config = dict(
    num_hidden_layers=13,
    hidden_size=192,
    n_experts=64,
    experts_per_token=3,
    d_expert=96,
    d_shared_expert=192,
    hidden_act='gelu',
    moe_layers=[4, 5, 6, 7, 8, 9, 10, 11, 12],
    router_score='sigmoid',
    normalize_top_k=True,
    routed_scale=1.5,
    balance_loss=0.00281,
    balance_bias=True,
    init_std_router=0.0279,
    lr_router=0.00123,
    num_attention_heads=3,
    num_key_value_heads=3,
    head_dim=64,
    vocab_size=23365,
    norm='rmsnorm',
    norm_place='pre',
    norm_eps=1e-05,
    positions='rope',
    rope_theta=10000.0,
    rope_fraction=0.5,
    qk_norm=False,
    attn_scale=0.125,
    tie_word_embeddings=False,
    parallel_block=False,
    init='uniform',
    init_std_qkv=0.0487,
    init_std_o=0.0,
    init_std_up=0.0487,
    init_std_down=0.0,
    optimizer='soap_variant',
    learning_rate=0.00422,
    beta1=0.95,
    beta2=0.95,
    weight_decay=0.041,
    lr_head=0.00583,
    max_grad_norm=0.5,
    warmup_steps=200,
    schedule='wsd',
    decay_fraction=0.759,
    decay_shape='pow',
    final_lr_fraction=0.02,
    batch_tokens=65536,
    max_seq_len=512,
    doc_mask=False,
    train_tokens=385500000,
    max_steps=5883,
    dataset='wikipedia_en',
)
Below are experts of layer 9 (counted from 0) of a mixture-of-experts language model. Rows are named up (a neuron's input weights, with its number) and show model dimensions 0-191. Each number is 128 + 32 x the weight over its row's rms, rounded and kept within 0 to 255. Numbers have three digits each.
Before each expert's rows: "mostly gets" lists some tokens that are sent to it at least half of the time. This comes from a sample of Wikipedia text that the model never trained on.

# expert 49
mostly gets: " @", "featuring", " |", " *", " Marshal", " asks"
up0:169169139101124143205150141102100126066132114088080119147215098178116167142133145137148112086156155141107090137112087070119126104148181159100141105086103145186111096104127091072147122096147096146080123173106122091071130127166100126090163107093063095092166154150147129119151119072120115180100091113151179176188121148061092132145147127132171115142170127110148127060127103155080173137153191138065135132086139132118110131131138140139132110135150129114180187156125080217090145134136179175114109146075125142094104116186124164138200130100119144161134112147097128133122073176170107126

# expert 33
mostly gets: " number", " development", " design", " post", " process", " addition"
up0:142153173151146088134133179142177116105147143071126190167085088165146080129163173167131066088159103048117084180119173112114090164141139150186165094127114138161141142123119154117118162147115119119118147063095105159102073142118137090209117144122144143152107139145122113134123046131075158148139136152107140125113164135081100186182133142118171107215138155112143087118122153113093159120149170131164077180068079156104204103124187081114134183089118143151108130090089126126184155111100126064143145177128104092123113133146107147143167140083166169121129133107096200114148142142112143130

# expert 20
mostly gets: " Harriet", " Johnson", " Joe", " Ricky", " Chris", " Steve"
up0:104123161120146122165136200135104089142179130180107139153116141136122137128175121175069101083115084118162168109105139187033114149134111106151164123133162175151065130118123159182136142104115079137135225127114105126120115144090095174114146061092106178138106115087130108148143134153127083206095130121150137067084173159133139187106088142142090103123144114102138086170181122128083060151094113112137091161060103095155115143121146149133112142130044169115125156162175139143153166175185182062077080147105133113113116125135064139152118156138095163123110117111129167132157163123136148132

# expert 15
mostly gets: "°W", "°E", " Championships", "/a", " JPL", " metres"
up0:117144104102147165131127149131116115100143175142124121168121154166150075074126113158197139131148137163092123082093105142178105137118167170142179093143093142110020116153157130093167148115079073138075089102119168196136128131154139156075167145140078104123100101183122121109206097110148093160125138144138134133115107120157076156165113200121118189108115140085213086110113125126152081123117179148145159133108144112168154158095143151143124116172141124142108087153083174168165150092122110105144104155146143175112207136124112127124143126108035092102116055134098165130137175125201153154

# expert 40
mostly gets: " a", " largest", " this", " an", " This", "The"
up0:114135148079125104085118116137144145143132134024132136113202090116148099162104156108084126113153116201115108166135120130162100157182165118116139101114186080142173070142147139130122114155112173150123167104131105118156069110112159118151126125092145103080154142025155101178124117136156113113135136140169098077138155153130094113158089142142124115168109169100159118109149133101066091135103141157084105166138093134173163155148116165050191061165124142077156171159163142116099082131114087177111222128083186158132156088147136148118099168112117166155144112122131063162144104116148186157

# expert 50
mostly gets: " and", " or", " &", "\",", " especially", " including"
up0:144136112154161093112147129090095092185141097120139104061168130131083084105162161097108150122088104087065151123121183226160111104150155134140126103177147102139155141076107119092117121120132191112150127171127096060098087122114181141066139141134108132129062137093129100129121160064089093139103090122116097127093140082093081136219090099156083129123194111134086150092122117149079162139128122146114097147098157142131113132113128114080114126116118077056077158057106128183126110110164193134095078113134113128167148159089135145123142116146167135114118174077080178112132164190174118119

# expert 3
mostly gets: "ign", "ond", "end", "ugg", "reg", "enn"
up0:074114084140096107138128137154115146125153111111137151171123135143148091211210104089128152163117163170162163081139148151023135155132091160113130137156177129145125173151174173105144143118139138170142071105193144136095174146153121118125160098132141156206128159175192150121155029150169162159153105142113117071081117120073086162123166116098174142142101150130082095110155117128181117185161167136112133151140150076143102144174144149145151127102162122141129123107104091144128069136122162152114093114156104074049116142096135100153107123118109142120031140130078117123121103113179131103

# expert 5
mostly gets: " areas", " others", "ations", " buildings", " services", " players"
up0:101130235196106120085117136103106087059111135136136135134091147107176168159128110126153051089083079111098111099092103150146114165084135088138118154076100131118173117153119126135089159129153143150152129104122094166170157160174175099167162091052077114090125143097124181089161080125158093183120078143122117153166144136144106141098083101040130163099146192161191126071163169053108149143149133098094129149107068098109152145151094101130132149120096114142159100118079136100161134121138109145127121112138087144165116177110145153125132135067118182114115147118088176076110091132111152105

# expert 47
mostly gets: " −", " JPL", " £", " ±%", "°N", "″N"
up0:127157123115139156088151114179176134127076179180087118144118165126115135130166134131139092077136146151094174123110164125141131124109157145134197158117132097178246121166145123157097089151098116136138155158155115087149101134128145112146121088165137082133169173129142083185126050094131115139162144160184122118139176128162159144165082125106106148115117134128226187139152152164114094176095140185202140109128185055105097165109106114169086161129093129139105162137117137100139193171111118152086142187094132164147109152163132142121163094122115164151086153122090110092193089156139175101

# expert 28
mostly gets: " latter", " idea", " world", " coast", " upper", " novel"
up0:116158131158118170134159142107167097062119128132090160122176074117143122137142134116128125112076086061156119139128126135119105075062125084124097138118196147147114125135145112133092117089106153125115078089116073083157064130090150159059132050099137173117174138140189115170144101123160178051152104168093133122130129205170118195143129123093117177094160153079179124140148150138094093141144111087063195097117081133090096161138099112120158128149173153159131101142052108168145117190165124110136113175129128152108088125141129149154128101143179136164145166134106169159055157140163137127

# expert 44
mostly gets: "th", "″W", "(s", "rd", " lb", "″E"
up0:101069183102080146124163086088119120143061140110137105126187164162144151075158116125162141113137181056103134127116129085049078139129138148156065130173148100151133068096078192063165112124128118134085139109124133151174123093106155102106163102164151114172143145149204131132146106088090083120131157126141064122089140120149105217122135150132124117157143105107127067130128104091101071135153111118167149118123108106148125133094137144134099103115143151076087141142103117098100124079183162113179154101134154171116103139163112154119095147166026134192153109080153146134196126149129172088

# expert 18
mostly gets: "),", "-", "=", "\"),", ".,", " /"
up0:142130213106171176121137099120162149160145154181081109112102152138121155146142120072157141165189030112095189115113109164126121116113067098136144138170111134179065162060138126180069142145138138090149134113146153126127095087153146118141129160128178137135159136193143195108131151086105146103114152152076157105126147168100110133081151167100101090107105100060132092151117105198161182174106174131144149092182081138118116192104126151121071157168089136085100150138195162100095126108104094133155100108105199117145149174112090125125113180130071122144137129153138113131121145145141170103

# expert 13
mostly gets: " sq", "0", " Pts", " Votes", " million", " %"
up0:149126163162141124121097149177157109091144129125161130146123143106098105109127091177101130116064126173188105168108154100123110170172129118098146131162073163083092142127093133142149108144097112142129092113110123124123131109116165092113120147093156068068164106109073150112108121083167105112183109154158160145126108125082053117132155124175186124159151168141152034119165125160132144126151154148089156117168161105108133086143104192039104145118157184122113189157146109098122120070106117115124142101145066028108102154110174082130134129058192197151069114087123152147085141132175127122

# expert 36
mostly gets: " players", " soldiers", " troops", " students", " they", " countries"
up0:079161149139113126116136173117229127116123075095125164093152145158147150098221111112102195061156158124148082140101163065144097206117116173124131152143173131153086132101098133143139096161100109149129172112098073103223077100096166160121167121114119155086138126138131139061091103123105153101141128100142105104116111148088171165144129120110124040100147094119141096070163172081096168094105139134120109091097104123130146139155127181087107110101083151129135109144152174081125109108148132156163195126178152124165108165169130119112137138146123088152099117145208107075100115160152141119

# expert 35
mostly gets: " Best", " Outstanding", " National", " Supporting", "Best", " studied"
up0:055084132104116185156097121140134121137163181094119145193090096074152128134117100185090141169082162170174165102164107154111142083091125145124027099080193155150102109113130115078122110041164130132155126124085120152167102147114121069086195182135124132139158072174151132119141135135134105129120170171152114152097078092155108176107092144127159122165109119101148111160118139142074140124105137121125160130139133088135159126164073150074078115120080164074120132119117088098115141143091088200133118158198153128145084137117079162114199173157134109111167165133124129121080121104143108145

# expert 10
mostly gets: " \"", " [", " “", " (\"", "{", " "
up0:130110130184120175154125101186142189151187153103091116185134096119101107137151152090127166106175109109068132126122165130153125111166146174174154115153097135092113096136101122134088175080050152153194058131147128123049145145164166113108108146106098135114074134144067162138102164092138116101145089201151110147125151128097123097158105134120110137142132129149029117100159091127121145151153176153127161137081119145137128150069146163162125081123127132141092196105156130140152139136127146186174125073125183154160144118117158123109143128143146116241108078097113140143161174130107058084

# expert 43
mostly gets: "==\n", ".\n\n", ".\n", " ==\n", " ===\n", "===\n"
up0:168130115125129179130157121130124077120166075077066154087157124153080107144083137124135136121156129125152179154145138201139173141145085134107154060063124126122092108126174104118098125071143140114114087086093101092099087108099107130056097116116105063148143080086083123190099105157109146157115112118139126092141136134154092089139111114076182129108095109135149102152120157126104169154102089132098133177089063127177102096090139061090175085103132152121179064129144086164115137079078033180140142101095164165115164170070075127137126135132138170136143121163115152167181112114128128152

# expert 52
mostly gets: "^", "00", "xx", "35", "34", "40"
up0:140142104157094173151117130134145120042168134130120151102116091182124118069107164145096140165115111123161110122121106084128076160147114140140141112180151134132137143066050097130114051122134145121145171108093174139195061108116130072089151117149149125160128125170181095186118156141120107138128135131140065097151148137080158117173135176061138143133108110131135060103172075152076094121157066163098146142105080185136118126172188112084173226089099144157146128142097118099129126075078123102140139169142124124119135139134121147108096100147138169121135152121031087127103128077083150137

# expert 58
mostly gets: " at", " Oxford", " Washington", "ford", " Mount", " UC"
up0:078185119206107141077123134147114144137097154077077123198140157074162123187146108104102095067114097119163132124140059124185091111176074127136125174157110090135113155150112117173090146142097144083101048130077127158129155170150130133152120148145135163113120131084132050136124172108169126136177135165127150102117151133114093137140137210142180093123176109137175128082121163133128142113132148077124191112105063107147150132124179137137129144071147151113124080081100157064111129103135121169145088112141177071161063166098121152192127112187117155174108117083111121116113097139131166128

# expert 31
mostly gets: " when", " became", " after", " until", " before", " After"
up0:134121130116136098115121167147119124174131203134059151115120156106148143108133167159139103147152179116079138161158116125081083143070126162127140153121149118146102112137123124136172110101115084099075122198055057140117243078122126143102147105089053138130123149109117130152117141166125148104092141082050097097190072154138108103159198136103071132135118139134116062104099132153109060148108142161162137126087107164105135165191094152138079189143139074143098139165137120104162183160170138094142120077147139136115118141141119116106158120202149157137112186120091107139135145084095114089

# expert 38
mostly gets: "ović", " Anton", "ić", "nik", " Nelson", "ayev"
up0:148145165123154176123142144169094075150100118137071164084179147094101103141118169134169059109162066089149163087151124162067163106165134115130141139117128107126151111139175093118122121071072140139123102147104065180157091119082141118137154144084087147122151135150134124114106125119152114122137078123174087129095134096144074210143136159143157107130150105119176152171198203116134130129162144135203185162138165159110158141104041182120122108122096182103102109119126140196131105120119114136160096105115085162154107142118105136150187188157109122096176112089095090097173114175177090180

# expert 17
mostly gets: " took", " announced", " began", " won", " received", " moved"
up0:117141188187110140108131092108111123170128127072083130092123095154146120139128082090173140151146103170146155144084178086088196128107132133116173152082117162152102133133113093113124089159070111099081150108110149205113173149170148083078149142165111155185141160133108150112148123158117160098161116108085150127092122165186130110104161169096147181102087131101100141161100138122067096119077076052146132116135109081164126163119205116065121173085158176138117151116159144174121162148136095197148126096172164169127122185132118146090132158099130111217141105155177173164120115146142133165

# expert 60
mostly gets: " politician", " footballer", " born", "born", " died", " married"
up0:175129084117173124150129103124110107113126138150132090141176128109153073069084170076091192144097133159138151108135134086121141121154076095126131129088083153122095148142122110144109092139161100128061079153105159101088122163084119183099110102093060165055153122111174134160154100131116078113106139145169079097130154104175154146126113111184217075130097109061155075138068101188114142124115034159140095132085135137136183113144107094125156078091171123100138105100113141127115128096089135144117171092148090126133146097167071115158106155161134122193105150118141135122217117110172118151

# expert 27
mostly gets: " |\n", "==", " |\n\n", "===", "====", ".\"\n\n"
up0:137185086132166083113144138183182106143116096116084156110092047120130137152098128074116112154117135144129135122137108121055183094106126145134128206087148119148148089149163158092132125039114143152122130095132141147105060120139110103087115140098118130164135046167174153148103141139144136157112122151105137152115113109128101160100109152180140124120139105193142134222032092192143109141121048130117125164160196081159144126118095119050126108132132136136182149078142093110091165129127139145100157110101121124157145207122158100134117092137154170104152103099067168097123153123108147079

# expert 42
mostly gets: "′", "°", " Insecta", " titled", "\":", " —\n"
up0:139140115089174100083159113097102155159118142146107173163115094081073059163126188099154085178164180135099165141141135162143120142097099091118151195169138121064120136094100111092096140115086214162137150106180145127122118151086078138144079119126153159141112099143075105110139141136064119079146133170131138116104112151146171090167090123099127112063139097209191138205148149148126099147129162066108128110132105169150171157053180092094154100170096131150089157138154077096097131140190161153110129185140090138117141104170112159109103143149136093118133079142100083110148155136143122104

# expert 56
mostly gets: " all", " l", " b", " bl", " cl", " ch"
up0:120040160088139137163172116127073120181128158134127074140111113090144051126156152107162179118106081079108118112167135140147172136077138113124107108116098209144193132074154128080136143118138160117097080081187095177132112147124107132109091139142078114182102086134172138155182070140113118225134087154100081133155135132147114131137101156142123115123167132099141197135114074094176215091120075161143118122139118153176139107125130150092114156092154190105156128125154126116138138161157163152100105140163150090114107094131110074101152083166149074171145089114149089100117126128092165171

# expert 48
mostly gets: " two", " three", " one", " four", " many", " several"
up0:101132122105161133119177164107126187091126110119165162159142103091069085135092125128155108136118131128170161156092109118157122176126174150061147093115187097199132181163122105192088220124079113148113151093101152175113098099157126170140122098151115139127113123092072112086132072134170152124148157103128142125093071108114093100155114096089107115144131063040120120174161084129108104104107161121092135181081066111068067126121167140075157135107139114154148129094147145104090125093087122141078126132178205153095136143169104130068137171135103139114151156133036128120138138129104142123

# expert 37
mostly gets: " provide", " modern", " traditional", " specific", " allow", " different"
up0:159173097183125162052089116121115105107141083154115117096052123072113133144145105152153127121137149126128103115076085161090095126104105103131186150098148157110172118139072131145136117127132170102089109060095115160150068171129093149127193115103112090114148178118141140154103090114099190158109124116009146122140120146131144143165129083126108108155149099105125110095117117095102172087159164139125093100213143148126153110139114193124168116128046088132125103167149098177112053139154123101110139130106080102130158128100149039142178086155096140127125134070121157144074131161144173098

# expert 61
mostly gets: " Hong", " Nay", " Han", " Ho", " Lin", " Ye"
up0:139178116139110193160131131123105136166089138139107126136167192067141052178118136117117088130131137113122147142123232095175170156119155112076099149169149104097126128127059087119148168103110118167193127136095115175136175117138152166119128107128105108116135121215108126167135125152127152115088076088086146162095161093168116146102155080096100124112066133146112145075141155103135147131101050076094082151106160128143105153208136178055136137114112133134076163154138058083128175144146158107091153145123108101131157136152128100189129151085142169161125152184083130120110124147121163182

# expert 16
mostly gets: " well", " high", " back", " along", " long", " water"
up0:189122201166120180183083095126135121159085129106145093191186173202136105129180145149136103140167134176099115152111112137149154131092201149104160157152140100145126042069133175146161153163135132113199182137162127092105093066108115095094112052103132147106118072168099170114113087121123151168115146116141120166163142156111099180131144062115097140083146131144161158198134097123136098090137115178143206138130070045137147117152148100113126132187116121131127158126123110132123111124098137154154125109081139113118125075090103100135151094133142102124124163161091178157146159159089109117

# expert 62
mostly gets: " San", " Kh", " Sz", " Z", " k", " $\\"
up0:060131119182122076192094117141144129085197157146156178125090069102161163126171181124176130082148151113081073125160165070109091099125160127132169164104110200152117109094132091165116155117127193121115121089112085178116135155163102104170117194111114169078130095128182102122152130153109174126099145179143115134183132116125104187097133109109141156121168146104194108141118152127060171142203087102130101101190122116113164080127078088142115086112134176067088124109101106178124173126132124097121149140126074173164171132108145124133115128084152185123106131131164097138134166112130127161